Weights of a small mixture-of-experts language model, trained from scratch on English Wikipedia: 96 tanh GELU neurons an expert.
Below are experts of layer 6 (counted from 0) of a mixture-of-experts language model. Rows are named router (the router's row for the expert), up (a neuron's input weights, with its number), down (a neuron's output weights, with its number) and show model dimensions 0-127. Each number is 200 + 40 x the weight over its row's rms, rounded and kept within 0 to 999.
Before each expert's rows: "comes before" lists some tokens at least twice as common just after its tokens as in all text; "raises" lists some tokens whose logits its average output raises strongly, later layers aside. This comes from a sample of Wikipedia text that the model never trained on. Tokens count by the router's weight.

# expert 160
comes before: "=", "\n", "\n\n", "See", "History", "Early"
raises: "aria", " saying", "aries"
router,185,190,209,205,212,262,216,192,104,146,202,196,205,176,200,238,179,202,189,213,207,185,197,230,184,189,241,221,159,167,97,217,207,172,138,208,166,127,167,211,177,165,224,174,182,167,154,206,247,212,176,245,212,296,63,240,275,202,259,175,201,178,167,179,101,196,179,262,205,156,220,176,270,277,247,201,136,205,227,219,193,248,178,196,197,153,177,218,170,159,212,237,183,165,245,200,236,166,219,238,154,262,190,122,147,170,182,199,198,216,271,227,223,250,179,187,210,217,249,239,159,196,231,236,217,202,288,285
up1,179,217,219,203,217,198,228,167,156,257,190,197,271,222,178,202,247,151,261,157,233,176,189,219,200,166,202,175,164,228,202,193,231,194,195,226,245,161,152,181,190,207,287,170,170,186,228,189,199,183,196,257,321,165,218,221,148,177,128,216,191,183,178,255,185,214,227,134,204,229,185,280,157,140,215,223,196,239,173,198,200,150,214,168,152,170,186,152,184,289,196,264,265,220,198,261,218,206,260,196,217,187,151,88,165,223,181,168,135,306,194,225,221,193,223,254,183,230,242,172,147,140,192,117,196,184,165,300
down1,196,266,203,240,151,217,153,199,191,191,226,146,178,250,191,206,231,245,160,259,221,267,240,210,126,236,251,178,250,197,185,228,91,231,234,189,137,177,178,174,235,213,206,215,140,198,136,257,233,210,171,235,171,240,218,227,262,190,249,158,241,173,190,156,252,272,247,252,206,174,187,134,283,213,171,248,175,162,196,155,234,228,128,123,272,240,253,186,141,124,269,178,169,212,188,192,188,139,208,188,190,152,239,194,210,171,204,169,175,164,209,164,191,153,180,177,251,221,250,235,216,159,135,254,202,139,191,198

# expert 125
comes before: "y", "e", "er", "en", "ing", "i"
raises: "enz", "eth", "ery"
router,168,196,242,154,172,249,159,182,224,192,268,166,174,208,265,250,158,226,227,208,234,162,226,181,132,187,249,149,171,157,151,255,168,251,152,130,143,124,153,270,189,217,202,247,238,212,213,216,258,244,236,183,194,200,173,209,204,197,169,136,140,231,166,187,210,208,215,221,232,216,222,197,222,189,227,253,248,150,202,205,155,249,161,137,161,211,172,240,189,126,198,236,187,149,182,178,240,151,210,208,224,240,152,148,226,195,186,247,253,171,233,265,238,152,266,154,231,153,281,263,139,147,247,307,185,176,215,237
up0,136,199,212,181,214,243,191,174,256,201,227,195,182,223,235,148,228,173,129,235,202,196,167,237,226,215,239,186,124,219,196,232,186,261,200,126,174,164,188,208,222,212,203,316,194,153,178,192,235,139,203,192,197,174,194,212,178,188,232,134,209,268,183,247,201,161,262,208,237,311,199,224,186,257,180,236,162,174,132,145,197,221,152,134,172,255,130,177,152,180,204,173,230,239,239,63,258,243,186,226,219,185,220,132,219,198,217,218,236,202,245,235,209,289,230,217,203,216,109,219,163,168,205,192,201,149,260,201
down0,229,207,101,205,196,203,206,132,270,167,200,208,234,265,199,93,212,232,221,181,201,180,140,181,184,246,215,183,238,159,213,123,247,224,198,227,205,240,212,178,223,241,168,183,139,201,186,191,234,225,200,241,113,216,232,233,188,202,212,167,230,149,196,187,146,201,273,271,159,144,197,210,151,165,221,288,201,197,285,199,239,215,199,203,145,218,200,96,170,190,242,128,212,214,258,165,148,210,294,166,136,224,216,249,225,238,215,172,218,154,257,163,197,250,189,236,213,238,202,186,162,216,179,145,172,145,234,265

# expert 187
comes before: "=", "e", "our", "a", "athi", "my"
raises: "ily", "oy", "oi", "ene"
router,169,271,199,141,164,265,173,215,171,153,225,167,202,166,236,231,133,199,235,188,197,190,228,170,118,170,269,223,230,214,139,181,204,206,204,216,127,182,196,185,234,227,142,193,141,155,171,189,179,244,195,242,226,289,200,149,182,208,216,170,169,211,160,189,191,261,258,197,219,149,194,194,164,243,211,247,123,232,218,259,150,236,176,171,187,216,199,272,174,186,207,258,262,83,251,107,228,185,216,211,179,250,193,127,172,185,241,229,279,207,242,247,167,232,133,139,238,226,204,275,166,159,177,212,189,166,231,210
up1,191,287,144,205,139,203,130,195,206,115,172,200,51,184,140,245,236,271,223,124,199,167,190,133,205,217,213,157,168,215,235,217,278,206,134,161,211,186,146,259,195,249,222,158,185,217,154,196,196,255,175,208,122,212,150,172,174,214,220,262,211,205,211,211,184,204,216,144,290,248,170,213,196,161,116,231,263,196,149,223,190,130,216,165,222,204,245,196,238,167,231,229,218,197,193,182,218,225,194,244,217,248,190,251,229,231,206,214,238,207,286,168,202,146,205,205,210,193,209,243,273,232,146,214,170,214,198,190
down1,231,223,114,139,202,195,185,290,331,221,255,207,204,209,240,132,175,246,211,183,183,205,168,214,231,223,173,178,195,175,130,208,176,168,212,235,210,140,212,182,180,179,174,113,134,205,194,227,184,265,203,202,204,158,106,123,196,230,211,175,186,184,190,188,208,187,176,203,260,244,229,244,185,188,220,119,152,214,214,234,174,184,161,253,219,259,133,159,279,119,209,204,241,158,203,232,216,195,225,247,187,219,227,283,191,163,254,184,269,191,249,173,251,220,138,183,246,153,255,267,171,194,198,177,177,195,230,185